From a checkpoint of a small mixture-of-experts model trained on Wikipedia.
Training: a variant of Muon for the experts, 1986M tokens, 15152 steps.
Below are experts of layer 4 (counted from 0) of a mixture-of-experts language model. Rows are named router (the router's row for the expert), gate (a neuron's input weights, with its number), up (a neuron's input weights, with its number) and show model dimensions 0-39. Each number is 128 + 32 x the weight over its row's rms, rounded and kept within 0 to 255.
After each expert's rows: a language model's description of what the expert responds to. This comes from a sample of Wikipedia text that the model never trained on.

# expert 38
router [100 103 115 154  91 124 126 102 150  67 131 122 144 145 157  76 163  83 154 142 141 120  87 144 142 153 133 128 135 119 109  75 157 121  78  57 103 150 178 127]
gate0 [168  83 184 116 100 177 165 146 155 118 171 100 132 143 126  74 116 139 133 111 131 150  96 134  91  88 192 119 135  90 147 125  70  95 118 119 169 101 138 109]
up0 [162 125 128 108 123  85 136 129 122 175 137 135 137 197 127 170 162 101 134  93  67  66 159  58 118  81 136 116 151  70  66 127 144  92 162 216 120 136 153 161]
gate1 [132 117 139 147  85  64 147  96 149 138 129 115 133  62 148 158 108 177 111 144  91 138 143 157 129 159 142 165 102 120 111 108  96 167 132 136 136 133 143 144]
up1 [101 143  80  84 199 164 112 118 173 148 148  96  90 140 119 107 126 112 146 131 155  80 122 106 165 147  89 119 117  91 155 106  75 157 128 115 121 102 143  85]
gate2 [151 171 120 102  56 117 119 125 127 127 124 110 110 138 167  84 129 127 120 135  77  60  94 144 142 123 121 166  67 142  84  96 158 131 173 123  72 196 160 129]
up2 [ 96 112  96 109  90 111 138 138 105 128 184 128 199 125 127 123 106  73 104  97 104 104  69  81  72 170 116 126 111 130 172 157 106 138 163 168 157 165 130  85]
Nouns for organizations and offices after the or of the, such as President, Council, Court, Committee, board of Columbia Gas.

# expert 37
router [107 124 102  81 141  79  89 132 104 171 104 174 123 106 144  91 139  84  95 147 145 117 145 125 141  90 135 160 134  76 104 152 133 172 179 112  76 191 146 166]
gate0 [146 173  82  82 111 109 152  96 102 111 103 100 123 147 122 137  76 111 133 106 172 104 167 119 148 144 175 100  85 101  93 116 132 114 116 128 153 105  78 114]
up0 [131 124 118 130 132 204 117 148  86 179 156 148 114 148 139 122 125  90 101 151 104  97 131 109 128 129 194  99 123 133 103  84 129 169 147 178 124 149 107 119]
gate1 [115 225 160 122 140  92  93 129 176 174 100  68 108 142 137  62 140 161 150 155 112 181 176  54 110  61 135 138 158 179 152 166 119 102  74 147 163 127  87 163]
up1 [178 142  83 128 128  64 163 151 112 177 160 145 162 146 148 132 147 134 111 163 120 124 174  92 142 124 170 131 110 196 152  97 214 149 132  88 146  55 123 120]
gate2 [131 229 180  94 116 102 128 107 128 136  89 113 131 142 162 162 101 136  85 142 108 209 190 129 173 106  96 114 161 143 128 114 127 153 153  50 149 129 174 168]
up2 [171 126  95  91 139 128 134 199 184 155  94 166 161 148 127  83 115 141 178  93 218 174 154 113  93 105 103 103 181 132 143  98 134 148 173 111 151 161 119 152]
Short capitalized name beginnings like El, Al, Mar, Col, Ed (St. El-mo, W-ol-verhampton) and phrases with, with the, at the.

# expert 33
router [ 77  69 159 141 125 115  93 116 138  76 128 132 117 133 133 118 188  98 120 169  92 108 140 121 142  80  71 199 165  87 144 167 113 105 135 146  67  81 195 102]
gate0 [ 96 154 126 139 103 144  71 188 139 123 131  78 177 116  95 167 116 149  72  97  95 110 134 155 191 132 136 169  72 106 179 149 175 125 106  75 134 145 150  84]
up0 [171 149 172 159 152 105 170 126 104 183  79 105 134 113 144  67 186  95 139  98  96  93  62 153 179 119 160  99  74 125 159 138  50 138 125  89 114 151 106 112]
gate1 [120 111 127 139 166 114  69 120 140 110  95 111 144 100 116 157 165 128  63 133 146  72 108  98 111 100  88 113 163 130  90 110 140 155 108 148 161 106 134 145]
up1 [138 179  71 122  55  71 162  55 134  81  51 123  95 170 103 133 113 140 139 107 161  91 101 160 190 165 123 122 123  98  71 145 124 163 133 167 163 127  92  98]
gate2 [146 128 177 158 127 107  97 171 144 160 138 154 110  82 133 100 191  67 130 136 174 109  89  92 172 111 136 132 140 147 140  67 157  69 137 146 173 109 143 135]
up2 [192 108  84 149 131 148 167 187 147 165 178 146 122 170 108 136 124 135 134 111 159 131 153 133 107 132 166 105 191 130 102 213  46 127 189 137 136  83  47 128]
Nouns and word endings in award categories and organization names, such as Film, Arts, Science, Best Play, Special Eff(ects), (av)ent(ure).

# expert 9
router [189 161 154 131 143  97 134 112 147 148 106 119 142 122 119 185  86 100 168 135 118 138 161 112 110 147 134 122 167  85 100 166 143 116 136 188 122 161 126 174]
gate0 [142 161 162 107 132 152 162 135  87 147  99 128 114 172 146  93 168 112  80 163  94 112 117 135 105  60 103 117 104 112 128 171 162  95 120 125  87 159 107 126]
up0 [221 139 105 166 119 130 145 164 101 132 102 115 149 136 110 109 101 107 115 141 139 148 159 119 103 165  74 137 151 135 145 127 171 200  68 112 106 132 132  84]
gate1 [ 41 120 106 128  96 130  95 124 155  85 125 149 139 226  99 119  80 155  95  80 119  82 131 132 101 155 114 148 156  92  95 128 158  98 127 112 131  92 135  98]
up1 [110 148 160 118  84 173 159 153 158 141  93  77 119 103 135  77 143 116  84 108  99 202  92 106  98 163 162 113 153 198 118 182  83 202 165 111 161 111 125 109]
gate2 [ 90  91 155 142  77 149 132 140 178 154 168  87 130 186  73 166 135  87 173  92 114 163  84  99  86 110 129  88  60 151  70 127 141  91 123 119 132 159 115 119]
up2 [122 129 156 170 111 152 137 126 204 172 111  72 100 130 156 106 169 100 132  61 146 150 144 166 126 149 102 121 138  81 102 121  78 103 132 184 176 125 115 110]
First one or two letters of a word split into pieces, often after hyphens, quotes or line breaks, such as self-n(on), -M(anagement), ob(struction).

# expert 19
router [197 129  73 141  97 155  79 146 135 139 147 141 119  94 157 168 143 106 164 103  43 160 119 101 146 127 102 126  98  86 122  91 105 117 129 166 151 160 158 100]
gate0 [ 86 148  84  77 128 101 153 141 129 136 137 130  90 137 162 135 128 136 115 153 129 134 162 156 132 123 143  67 110 153 116 135 118  73 137 133 106  72 105 119]
up0 [114  68 146  33 109  42 162 116 126 103 190 107 127  95 142  79 159 131 169 137 168 127 131 121 194 114 153 170 137 154 102 142 170 127 120 107 133 100 119 152]
gate1 [ 81 156 132 111 131 110 118 144 111 122 146 122 139 187 115 142 169 144 136 197 113 119 152 122 126 169 158 156 128 112  89 126 133 174 152 123 129 109 122 159]
up1 [113 115 110 104 137 144 110 133 186 132 150 102 125 140 165 160 190 152 104 104 107 140 140 110  93 127 190 135  91 110 160 128 104 126  88 139 108  91 126  65]
gate2 [144 161 189 179 114 128 167 191 149  70 137 105 117 164 189 120 128 154 140 133 118 124  73 125 188 175  52 127 110 122 159 134 121 141  93 152  35  72 112 124]
up2 [130 148  87  84 128 137  70 128 162 119 137  92  92 218 134 127 158 130 190 183 204 107 177 162 137 111 118 147 139 152 164  69 123 155 150 164 119 118 143  54]
Suffixes and middle pieces of ordinary nouns (-ation, -om-, -ing, dolomite, pollution) and topic nouns like gun, drug, speech, security, treatment.

# expert 22
router [160  91  83 147  88 151 108 105 131 112 192 156 165 171 176  94 199 103 108 144 113 133 168 185 134  72  87 102 133 153  96 109  87  75 144 136 138 135 111 148]
gate0 [ 87  76 113 131  99 146 131 110 108  92 127 192 139 105 198 158 191  94 160 110 130 101 137 164  94 143  99 155 106 113 118 147 106  90 131 131 112 214 164 144]
up0 [141 133 115 105 136 124 185  82 151 106  97 118 141 163 150 123 130 127 168 142 131 217 119 115 136 160 147 162 123  90 128 130 117 191  89 144  56 151 136 140]
gate1 [117  96 188 153 165 122 144 124 155 160 109 126 137 114 102  81 146 120  72 143 186 118 115 127 129 160  55 170 137 105 118 140 169 170  96 125 133 101 152 190]
up1 [132 173 119 114 158  88 150 147 108 130 136 118 109  96  96 107 139  91 195  99  24  68 122 130 143 165  59 133 147 147 143  93 157  89 104 111 117 123 107 186]
gate2 [191 126 128 113  97 130 141 131 131 155 112  72  96 106 189 129 171 119 101 146 136 190 108  95 146 141 117 184 115 167 156 134 155 131 146 142 136 112 149 160]
up2 [135 110  85  92 117 111 122 120 147 126 177 111 155  96  98  95 173 111 182 167 115 130 112 117 166  98 163 171  85  74 135 123 109 116  75 151  78  94 151 124]
Word pieces containing v, ov, av, ev, op, usually a word's first fragment before a suffix, such as lawy-ers, refere-es, Free-v-ee, ex-op-lanets.

# expert 46
router [127  86 156  92  81 103  96 191 120 111 114 105  90 163 152 157 130 133  82  90 162 135 138 129 153 170 107 175 121 135 149 175 139 146 145 107  59 183  74 135]
gate0 [158 148 128 113 125 135 142 101 167 175 113 157 144 128  97 100 115 122 140 114 140 128 142 175 116 132 154 154 124 109 148 123  62  56 111  86 148 157 132 125]
up0 [ 63 110 111 116 132 192 133 146 103  94 150 168 145 125 157  86 103  53  96 174 114  83 132 143 132 162 206 125 116 138 113  99 125 182 147  93 121 124 152  94]
gate1 [152 119 155 139 142 164  75  94  91 145 163 121  79 172  77 149 105 100  96 135 106 147 127 165 139 117  76 104 155 105 126 180 175 118 140  80 113 135 136 132]
up1 [ 89  92  85 145 103 160  65  87 111 174 138 120 133 123 101  90 146  73 107 125 108 109 105 145 112 185  93 107 128 151 182 108 100 170 151 117 154  65  57 122]
gate2 [119 141  97 122 117 142 183  86  95 151 116 168 119 167 108 109 137 127 144 140 143 175  91 105 180 133  89 143 144  70 151 126 136 104  84 128 150 163 106 129]
up2 [138 197 155 123 140 147 117  95 130 102 138 180  96 141 170 124 104 156  76 148 107 184 162 113 155 199  78  87 154 143 174 118  99  74 124 114 118 135 214  69]
Mid-word syllables like ar, ab, az, ur in foreign names, place names and LaTeX, such as Fun-ab-ashi, De-uts-che, Y-ar-borough, \right-ar-row.

# expert 8
router [178 108 163 145 124  99 150 111 121 107 119 108 158 123 125 177 168 104 101 109  85 205 116 127 106 120 122  45 127  62 116 113 100 161 158  80  95 121 159 105]
gate0 [104 149 129 179 110 122 129 144 113 137 106  84 182  78 118 116 139 182  99 154 119 131 164 147 149  58 185  71  94 136  96 103 175 118 136 148  97 141 171 119]
up0 [158 144 130 158 134 122 141 128  68 125  87 152 109 106 114 127 165 165 108 133  48 115 176  99 110 108 166 179 166 115 141  96 133  79  72 123 155 111 151 149]
gate1 [200  90 162 198  77 146 163 192  66 119 101 148  97  87 161  96 127 139  80 125 105 134 132 137 197  91 120  86 150 134 128 123 198  89 104 160 134 119 177 140]
up1 [122  51 147 110 110 154 122 149 148  69  91 131 164  77 132 202  43 124  88  85 138 169  89 162  59 143 121 114 105  89 158  87 118 134  83 103 153 119 128 133]
gate2 [155 160  90 169 126 134 118  63 142 155 111 162 132 166 132 194 129 108 109 145 142 165 168  75 128 116 120 117 168  95 180 155 120  99 124 134 124 108 149 131]
up2 [134 183 117 168  46 151 134 106 180 140  79  96 138 112  72 183 163 138 160 156 101 169 144 137 157 136 119 144 126 122 129 104 153  99  71  92 173  94 170 124]
Number words and determiners before a counted plural noun, often sports or war tallies, such as two soldiers, 24 homers, 500 pilots.

# expert 43
router [ 68 105 129  83 147 145 112  73 119 106 143 146 144 110 154  75 172 113 168 122 137  84 100 115 172 137 109 105 111  90 116 121 159 139  70  65 121 135 171  84]
gate0 [171 146  50 146  58 118 114  66  82 128  85  81 108 111 106 141  56  84 175 104 125 153 115 113 123 139 117 133 119 200 131 117 109 166 128 157 111 131 118 160]
up0 [134 118 112  75 142 107 111 130 134 108 173 130 144 141  77 156 168 127 148 167 150 129 125 103 127 146 174 135 146 152  91  85 163 135 107 157 119 123 101 105]
gate1 [ 66 108  87 100 108 193 177 143 173 115  94 135 170  95 119 130 126 149 168 149 154 183 102  79 119 123 155  87 161 154 135  50 113 106 112  92 144 163 136 142]
up1 [113 174 164  98 193 143 124 169 181 157 115 113  67 120 198 129 156 170 163 150 120 100 114 130 125 128 108  63 124 172  27 151 165 116 130  65 131 137 182 128]
gate2 [164  97  97 137 168 176 146 131 172 107 126 114 139  91 111 162 145 158 168 148 126 150 154  98 150 163  88 101 168  92  83  88 142 177 127 100 129 121 137 141]
up2 [ 95 217 174 121 122 117 126 189 127 124 133  79 151 105 164  85 115 140 107 122 155 118 123 134 110 115 138 182 134 160 142 128 140 167 154 156 138 160 110 212]
Adjectives in organization or award names: National, British, Royal, military, international, local, Dist-inguished Service Order, World Cup.

# expert 63
router [121 146 144 154 139  90  93 101 126 126 170 190 139 103 110 115 115 124 205 141 167 112  99 163  84  83 123 135 129 166  80 121 146 165 164 143  79 149 136 117]
gate0 [141 128 139  65 100 110 116  78  94  86 168 121 136 135  91 146 121  98 136 169  84 159  97 123 175 114 122  79 101  86 159 118 125 122 144 164 100 115  88  86]
up0 [ 88  71 110 142 128 103 157 110 136 155 132 177 154 173 185 108 111 150 154 140 134 135 134 115 126  86 124  88  96 111 155 161 146 136 125  88 164 149 136 136]
gate1 [136 101 111 150 146 103 141 138 109  75 110 116 134 152 165 174 132 128 142 136 117 113 159 145 157  88 134 209 121 106 116 134 119 158 166 113 159 140 104 156]
up1 [158 147 100 135 159 105 165 141 106 129  86 171  76 151  99 153 110 136 114 148 124 108 172  81 117 142 110  88 193 113 118  81 114 116 136  67 182 182  98 105]
gate2 [168 149  85 158 182 137 140 103  97 157 150 160  89 187  90  52  95 125 120 110 104  83 132 123 130 124 140 140  79  66 136 140 149 141 146 103 126 112 125 104]
up2 [156 157 146 129 111 150  67 147 137 127 120  74  74 123 143 125 169 105 203 115 126 152 115 105 127 112 151 202 106 114 119 129 100  90  99 151 146  99  80 117]
Word-initial prefixes like re-, un-, sub-, ex-, con-, pro-, often after hyphens, as in post-pro(duction), (re)venue, (non)-submarine.

# expert 39
router [ 65 103 197 129 112 136  81 107 127 116  97 144 120 142 108  71 202 141 130 101 118 119  87 146 169  95 131 154 135 106 102 142 125  86 135 202 159 156 143 111]
gate0 [140 105 154 180 169 144 134 160  82  93 127 125 170 123  55 130 132  90 162 125 152 145 184 101 148 156 145 146 160  64 137 150 151 195 110 159 164 133 146 158]
up0 [150  99 153 183 166 199 147 162 120 146  88 112 127 104 101 163 167 156 174 159  99 105 169  85 140 103 110 175 152 113 137 147 127 155 119 144 164 120 178 149]
gate1 [145 132 148 117 117 140 115 121 129  73 124  79 104 127 135 165 145 169 120 111 184 154 104 132 133 122 157 106 148 105 136 107  87 102 131 140  92 145 140 129]
up1 [110 120 129 103 148 116 121 148 140 107 105 140 134 119 143 139 183 174 121  99 143  96 144 154 122 160 136 111 166 109  90 114 114 108  83 160 162 116 153 143]
gate2 [154 108 126 104 164 191 148 151 118 153 144 108  77 119 182 106 145 179 177 164  64 119 148 140 187 123 157 125 119 142 124 121  99  56 132 149 124  62 149  98]
up2 [123  50 118  62 125 145 150 115 161 122  96 164 115 116 143 164  88 172 111 147 199 125 134 142 163 162 117 155 155 130 118 157 119  69 130 147  87 177 184 178]
Middle stems of Latin-derived words that take suffixes like -ation or -ical, such as (vel)oc(ity), commun, gener, var, (calc)ul(ations).

# expert 20
router [157 169 171 156 122  74 102 100 127 172 157 142 139 145 161 138  96  99 153 160 150 154 191 123 145 152 162 154  90 156  97 111 119 110 131  96  86 171 116 156]
gate0 [151  83 158 134 117 157 117  50 190  90 109 123 132 141 123 129  60 197  98 110 101 185 141 156 145 130 155 122  92 157  82  84 191 114 131 162 136 125 149  61]
up0 [169 144 146 124 199 181 149  92 112  99 140 144 129  91  89 112 116 110 150  81 142 125 129 135 144  73 135 129 128 178 100 118 104 106  85 122 105  68 103 126]
gate1 [146 151 176 109 110 184 109 137 182 136 111 103  94 122 199 164  81 130 121 104 107 124 113 131 133 125 124 151 202 125 140 155 102 110 172 123 140 126 132  97]
up1 [124  82 198 144 133 163 130  98  69  88 168 131 158 168 124  58 169 143 170 178  79 125 107 175 101 127 148  67  82 164 116 164 141 131  98 170 190 166 137 104]
gate2 [107 129 136 133  77 118 106 137 101 120 168 183  92 115 103 161 130  88 169 114 189 102 145 128 114 131  95 136 126 169  95 137 142  91  95 149 100 126 131 148]
up2 [110 124  92 154 161 143 160 131 195 151 150 121 138 149  97  86 160 124 127  78 147 121 126  71 160 138 108 143 139 109 163 123 142  55  90  91 104  49  97 128]
The infinitive or prepositional to, and word-initial pieces after it like t, Tr, sh, pl, as in to tunnel, brought to tears.

# expert 36
router [ 95 149  70 131 112 121 146 159 109 175 152 185 120 121 150 113  67 136 120 136 158 131 134 108 126 131 185  93  86 139 132 142 109 116 149 103 115 121 121  83]
gate0 [129 101 112 121 137  93  91 115  95 111 129  97 188 179 161  75 128 124 121 164 137 128 184 165 108 125  96  84 129  49 111 151 181 126 133 172 141 114 163 142]
up0 [101 160  68 180 134 102 159  82 102 166 123 120 125 147 126 132 143 123 107 157 104 172 144 129  96 108 183 138 147 148  87 147 115 120 186 115  87 100 106 138]
gate1 [151 145  90  76 170 115  89  84 112 132 178  91 156 100 107 117 127 133 110 155 135 146 212  74 110  96 118 146 117 114 131 144 129 143  75 132 118 129 148 101]
up1 [113  69 156 119 170 188 144 133 119 152  51 111  77 146 137 115 133 145  91 146 131 143  97 134 142 119 114 101  98 103 135 120 137  72 122 134  87 134 132 122]
gate2 [132 125  98  99 146 151 169 111 146 195 136  87 193 159 124 137 168 105 100 111  72  82 139 157 168 137  54  70 156 142  77 112 125 110  83  97 145 154 101 135]
up2 [161 197  76 151  84 143 167 135 142 148 174 151 116 166 149 157 189 117 110  79 135 183 105 156 123  87 107 162 119 111  16  36 120 132 136 133 144 158  87 168]
Punctuation marks like hyphens, en dashes, apostrophes, quotes and asterisks, often inside phonetic transcriptions, reconstructed forms, scores and non-Latin script.

# expert 7
router [138 160 106 103 120  76 187 105  71 121 114 124 118 133 107 115 173  93 113  88 164 138 120 151 172 165 140 106  80 166 107 176 128 131 135 120 151 164  57  78]
gate0 [111  63 138 141 105 161  94 170 203  94 129 153 146 136 137 118 138  68 105 125 137 137 129 145 145 150  97 173  95 179 183 128 115 172 122 185 188 119 147 135]
up0 [100 166 123 102 102 102 171 125 182  98 138 130  92 196 144 109 171 168 159 140 145 157 193 113 133 113 103  49  86 138 149 127 117 150 202  93 138 196 126 131]
gate1 [207 176 115 139 201 110 156 131 117 119  95 181  82 134 126 134 127 136 126 104 142 140 150 104 153 151 103 132  94 169 117 140 170 134 151  90 108  83 107 222]
up1 [139 141  66  68 112  76 119 164 173 167 113 166 173 157 136 107 137 115 108 134 160  97 141 106 159 128  90 116  83 112 130 125 143  92 120 140 183  97 119 142]
gate2 [149 157 136 157 200 151 115 120 145 167  77 123  81 131 112 134 115 114 109 109 121 135 130 132 147 177 131 108  63 168 167 130 100 136 130 145 166 113 100 155]
up2 [134 123 148 135 145 118 122  83 137  90  87 114  57 116 124 123 184 160 156  95  74 104 109  96 112  79 105 130 107 141 106 139 131 149 144 169 110 138  69 103]
Second word piece after a capital initial in foreign names (C-ip-riano, B-uc-urești, Kal-imantan), plus prepositions like under, during the, near.

# expert 13
router [144 234 131 164  65 162 136 114 123 105  95 111 103 156  78 215  99 153 109 133  96 122 112  78 141 170 132 145  88 198 133 115 187 149 118 172 144 136 195  65]
gate0 [163 132 145 152 115 106 165 207 107 181 140 134  50 142  92 128 151 117  94 160  43  88 132 139 141  94 132 160 112 112 131 135 156 161 137 127 138 128 156 130]
up0 [ 69 108  60 176 167  93 168 127 108  86 206 155 115 104 156 171 108  86 116 169 106  84 123 110 125 107 123  69  88 169 136  71 140 197 125 108 138 162  95 146]
gate1 [148 128  84 115 181 143 146 118 147 147 147 134 107 169 159 166 110  84  83 139 140 110 157  92 108 119 124  77 130 135 139 120 138 201  73 174 119 105 169  77]
up1 [ 62 114 133 129 109 106 109 110 161 135 107  95  55 173 132 105 136 140  98 192 135 174 150 178  77 148  88 133 125  97 131 162 104 106 129 131  89 130 156 109]
gate2 [173 124 145 184 184 114 162 114 139 133 152 122 178  73 153 136 115 115 121 122  64 119 106 145 125 157 154  89 117  92 165 134 113 125 126 157 109  57 143 136]
up2 [132 126 100 170 148 120 118 109 114  72 147 116 155 119 155  55 111 109 103 108 126 150 108 139 123 122  86 177  85 154  84 176 146 115 107 188 134  93 134  75]
Wiki heading markers (==, ===), table separator rows, closing braces, CJK characters, and mid-word pieces like c, ac in foreign words (Aman-c-io).

# expert 59
router [130 130 108 159 122 123 142  70 159  71 126  90 163 190 106 123  68  87  83 167  87 139 142 142 101  97 118 120  98  86 149 152 148 127 141  98 172  98 163 122]
gate1 [140 158 156 125 148 155 106  95 158 139 155  62 159 114 118 156 187 115 111 167 132 172 101  72  75 117 126 114 100 192 158 160  95 109 188 101 116 115 125 136]
up1 [148 140 163 105 129  91 121 152 127 154 130 128 137 111 107 181 108 146  96 124 164 113 132 124  88  73 114 139 140  66 139 158 198 112 184 111 141  95 137 148]
gate2 [127  97 144  83  87  67 107 153 177 136 126  98 115  90 108 163 132  71  91  94  99 101  70 155 110 106 181 151 171 140 115 150  90 162 150 153  86 127 104 117]
up2 [117 104  57 122 115 126 132 153 102 118 165  95 125 125 111  90 128 142 105 169  72  93 115  65 111  91  65 145  88 180 127  87 127 131 179  81 149 139  99 120]
gate3 [ 77 156  77 155 136  88 181 102 162 121 111 119 156 105 130 131 120 142  68 137 162 128 165 125 134 117 150 146 157 108 173 154 102 143 112 150  65 151  85 151]
up3 [123  81 136 126 168 154 148 100 136 142 110  97  90 141 208 113 135  97  53 142 140 123  86 189 150 173 140 129 160 100 147 108 165 143 136 178 124 140  99 155]
Spaced table pipes, spaces, open parentheses and dashes placed right before numbers in sports results and lists, such as | 10, (2007).

# expert 2
router [138  98 155 167 126 110 128  65 135 135 138 157 144 146 180 126 157 177 151 177 124 107 133 167 122  73 145  61  97 144 128 165 182 203 106  79 135 164 149 152]
gate0 [158 195 118 129  83 125  84  66 170 135 135 145 121 101 130 122 131 112  85 119  93 107  72 102 146 125 177 117  53 124 159 126 140 113 164 127 150 101  97 174]
up0 [110  96  91 107 106  57 118 137 129 163 169 189 149 148 148  83 152 140 199 184 126 112 149 122 167 145 165 135 177 171 137 104 126 148 110 133 125 142  80 126]
gate1 [188 136 129 167 156 104 176 140 190 181  98 161 100 107  94 123 145  83 172 189 151 113 130 156 135  99 133  84 158 132 111 128 190 131  79 104 109  82 133 137]
up1 [112 102 191 224 117 132 108 123 159 100  46 142 154 153 117 168 140 131  84 126 162 121 159 152 144 133  86 159 129 110  94  65 167 143 180 155 147  44 104 109]
gate2 [ 81 161 148  97 119 144 138 119 222  82 129 146  96 103 139 142 132 157 154 116 140 144 121 104 141 139 116 146 118  94 114  54 159 175 121 110 132 164 201 107]
up2 [147 106 120 169  77  86  79 130 212 177 150 130 129 103 114 140 126 167 164  90 117 147 118 122 120 122 125 117  94 188  93 141 101 105 210 115  37 142  97 133]
Articles, possessives and word-starts before kinship or role nouns, such as ex-wife, Vaishnavi's late husband, a witch, his son.

# expert 21
router [ 96  72 100  90 124 156 155  97 130 177 180 158 130 103 174 104 112 157 144 168 128 148 144 158 185 141 132 170 145  85 133 182 107  94  72 126  98  67  98 151]
gate0 [ 82  98 130 104 247 118 167 106 151 123 101 132  82 122 125 149 149 113  91 135 150  83  71 122 113 104 107 158  96 147 130 166 116 127 134 125 145 160 132 107]
up0 [ 83 163 117  86 151 161 165  77 107 118 111  89 118 216  91  87 131 148 134 156 173 183 146 125 143 122  81 101 154 103 106  83 188 134 133 140 106 120 123 111]
gate1 [139 179 149 165 128 139 147 133 169 165  84 117 115  73 163 130  61 110 124  92 167  96 130 101 138 136 122 116 177 107 138 182 137 134 166 127 124 126 138  55]
up1 [101  82 119 163 101 127 128 162 115 120 177 108 147 124 174 202  79 117 127 131 100 105 118  84 106  26 183 127 133  51 101  86 150 136 157 124 105 133  81 168]
gate2 [ 88 142  77 121 121  75 114 102  81 169 160 187 146 131 121  98 118 160  63 112  77 122 102 121 131  76  64 117 135 144 149 149 173 103 115 172  86 146 154 160]
up2 [111 123 133 108 140 153  99 210 213 177 129 144 109 138 200 139  99 186 112 116 140 105 158  97  92 172 123 115 129 144 137 133 110  74 130 141 129 169 156 113]
Verb stems after a subject or auxiliary, such as head(ed), develop, perform, plus "has", "It is" and the dashes – and - in lists.

# expert 57
router [ 81 177 101 111 178 119 130 143 163 144  77  47 156 151 168 120 111 145 142 143  95 169  92 146 180 164 151 105 205  98 155  77  81  86 124 147 123  91 103  98]
gate1 [125 115 196 185 121  74 112 102 137 148 116 101  97 122 129 106 131 142 106  99 118 112 107 149 106 126 132 118 107 212 214 132 150 145 130 124  70 127 164  82]
up1 [ 79 138 133 198 185 166 116 162 155 161 150 161 156 131 137  89 169 176 185 173 166 124 109 129  65 163  88 150 114 151 131  88 129 101 165  87 153 173 113 175]
gate2 [166 120 140 159 159 176 132 144 155  40 100 131 141 125  91 184 163 146 171 131  96  91 116 141 145  89 143 152 172 123 108  80 190 114 175 139 122  89 145 146]
up2 [ 93  90 173 166 145 125 186 157  94 125 114 123 134 116  86 112 135 131 164 116  74 120 179 121 103 112 111  89 128 153 171  96  94 156 126 132 202 171 102 134]
gate3 [147 142 131 137  92 108 146 118 113 136 103 121 160 132 129 121 103  79 178 118 148 112 130  99 132 109 151 170 151 122 135 145 165 155 104 143 133 135 130 139]
up3 [166 135 146  64 109 127  98 166 132 117 110  42 127 224 102 131 129  77  99 158 165 123 102 156 107 111 148 162 148 151 136 132 137  81  41 147 109 113 158 186]
Sentence-final periods and word-plus-period pieces such as ed., ers., plus capital letters and digits inside acronyms and codes, such as UN(B), 2(005).

# expert 42
router [114 156 176 164 137 154 118 104  99 126 133 148 156 168 156 117  99 106  61 131 155 168 181 142 107 191  73 120 114 192 147 150 137 144 145 101 113 150 113  70]
gate0 [155 141 165 101 151 142  70 139 179 140 104  90 155 131  93 116 173 130  58 122 128  94 132  98 190  94 123 149 186  60 189  81  79 109 102 145 136 126 176 131]
up0 [164 148 122 154 102 122  82 124 153  89 126 121 141  79  83  81 136 150  93 116  56 205 152 127 160  78 114  54 109 133  72 118  91 149 160 121 122 149 121  71]
gate1 [138 117 151 141 162  94 161  82 127 108 160 138 112 136 167  69  65  85  62 137 114 135 135 175 141 212 122 113  72 162 105 138 151 125 124 166 147 164 106 120]
up1 [131 103 156 128 163  81 117  63  51  79 116 166 110 107 157 132 105 113 205  69  93 136 147 159 163  64 176 151 117  86 102 128 130 108 111 138  73 149 102 160]
gate2 [193 139 178 120  99  81 120 141 122 118 173 151  80 141 129 132 116  97 115 149 135 107 144  79 150  78 102 112 121 155 123 158 138 155  78 128 108 158 125 163]
up2 [120  85 112  98 117  97 153 122 134 152  59 125  96 137 148 181 105  87 169 164 119 171 163 160 138  77 154 111  79 139 106 146 147 103  98 139  88 121 112 102]
The leading 1 or 2 of four-digit years after in, since, or a date, such as in '2'009, plus "In" openers.

# expert 51
router [136 155 121 126 164 101 131 130 160 135  79 112 109 127 152 117  70 199 138 121 125  81  81 135 157 121 171 137 107 118 124 153 110 112 166 124 113 186 119 132]
gate1 [103 127 137 222 111 137  85 133 209 106 141 152 105 207  77 160 107 145 109 141 184 103 184 159 127 118 190 179 151 141 162 120 121 141 144 114 145 128  81 161]
up1 [129  33  95 174 121 128 100 148 174  72  39 125 109 127 142 153 134 142 170 157 154 154 124 113  86 116 107  64  90  73 131  93 140 130 117  81 146 148 139 107]
gate2 [148  76 102 136 158 101 164 164 171 134 158 144 169 149 152 177 153 125 139 172  95 134 192 132  91  79 125 111 134 201 114 179  86 171 137  96 184 131 109 115]
up2 [151 117  77 177 115 111  88 109 165 127 102 107 118 130 101 103 178 143 124 141 107 158  78 105 127 199 184 134 127 101  87  59  90 126 141 111  41 135 164 152]
gate3 [142 162 136  82 112  99 158  90 124  85  72  94 141 112 147 107 155 130 126 131  61 140 108 106 115 115 159 133 136 147  49 186 180 143 100 129 113 150 126 106]
up3 [127 166 117 119 133 151 160 154 216 115  52  74 120 127  80 104  89 103 115 105 171 197 118 118  96 130 126  86  35  68 111 165 141 165 128 134 132  64  55 143]
Periods ending sentences before a new one, plus name pieces after L, D or Z, such as D(arl)ington, Niet(z)sche, L(eder).

# expert 53
router [121 130 163 138 145 180 178  87 160 146 133 118 160 130 192 102 112 114  90 128 131 140 113 121 125 143 148 133 140 207 133 113 131 144 110 175 149  70 130 149]
gate0 [126  98 156 102 142  52  94  78 104  99 104 108  31  76 190  98 102 113 142 144 107 124 109 160  59  93 117 123 106 147 119  92 146 150 142  93 130 140 160 118]
up0 [ 99 142  76 126 120  91 145  86 120  95  87 138 185 143 119 167 102 148 104 127 157 135 128 102  70 166 170 112 161 134 128  71 218 159 125 130 101 154 105 132]
gate1 [158 118 120 163 162 144 109 114  96 175 113 126 141 110 184 120  56 120 156 148 156  89 131 150  99  74 130 165 135 138 137 221  92 139  92 144 167 139 109 140]
up1 [168 106 172 128 152 117 125 168 146 123 125 103 133 131 208 132 130 168  26 169  73  35 137 140 152 171 116 161 138 119 152 140  47 154 110 141 133 190 121  83]
gate2 [113 150  59 123 147 105 171 174 176 104 126 129  78 183 106 103 161 167 136 133 152  93 106 138 118 123  99  91 138 121 194 107  86 166 104 174 160 114 106 150]
up2 [128 167 130 125 180 182 125 113 145 152 126 147 101 151 158 104  81 134 182 163 171 135 108 148 163 161  91 183 117 103 146 101 115 111 111 139 129 109 108 120]
Spaced date prepositions, month names and event verbs in biographies and infoboxes, such as (born, on, released, launched, Release date:.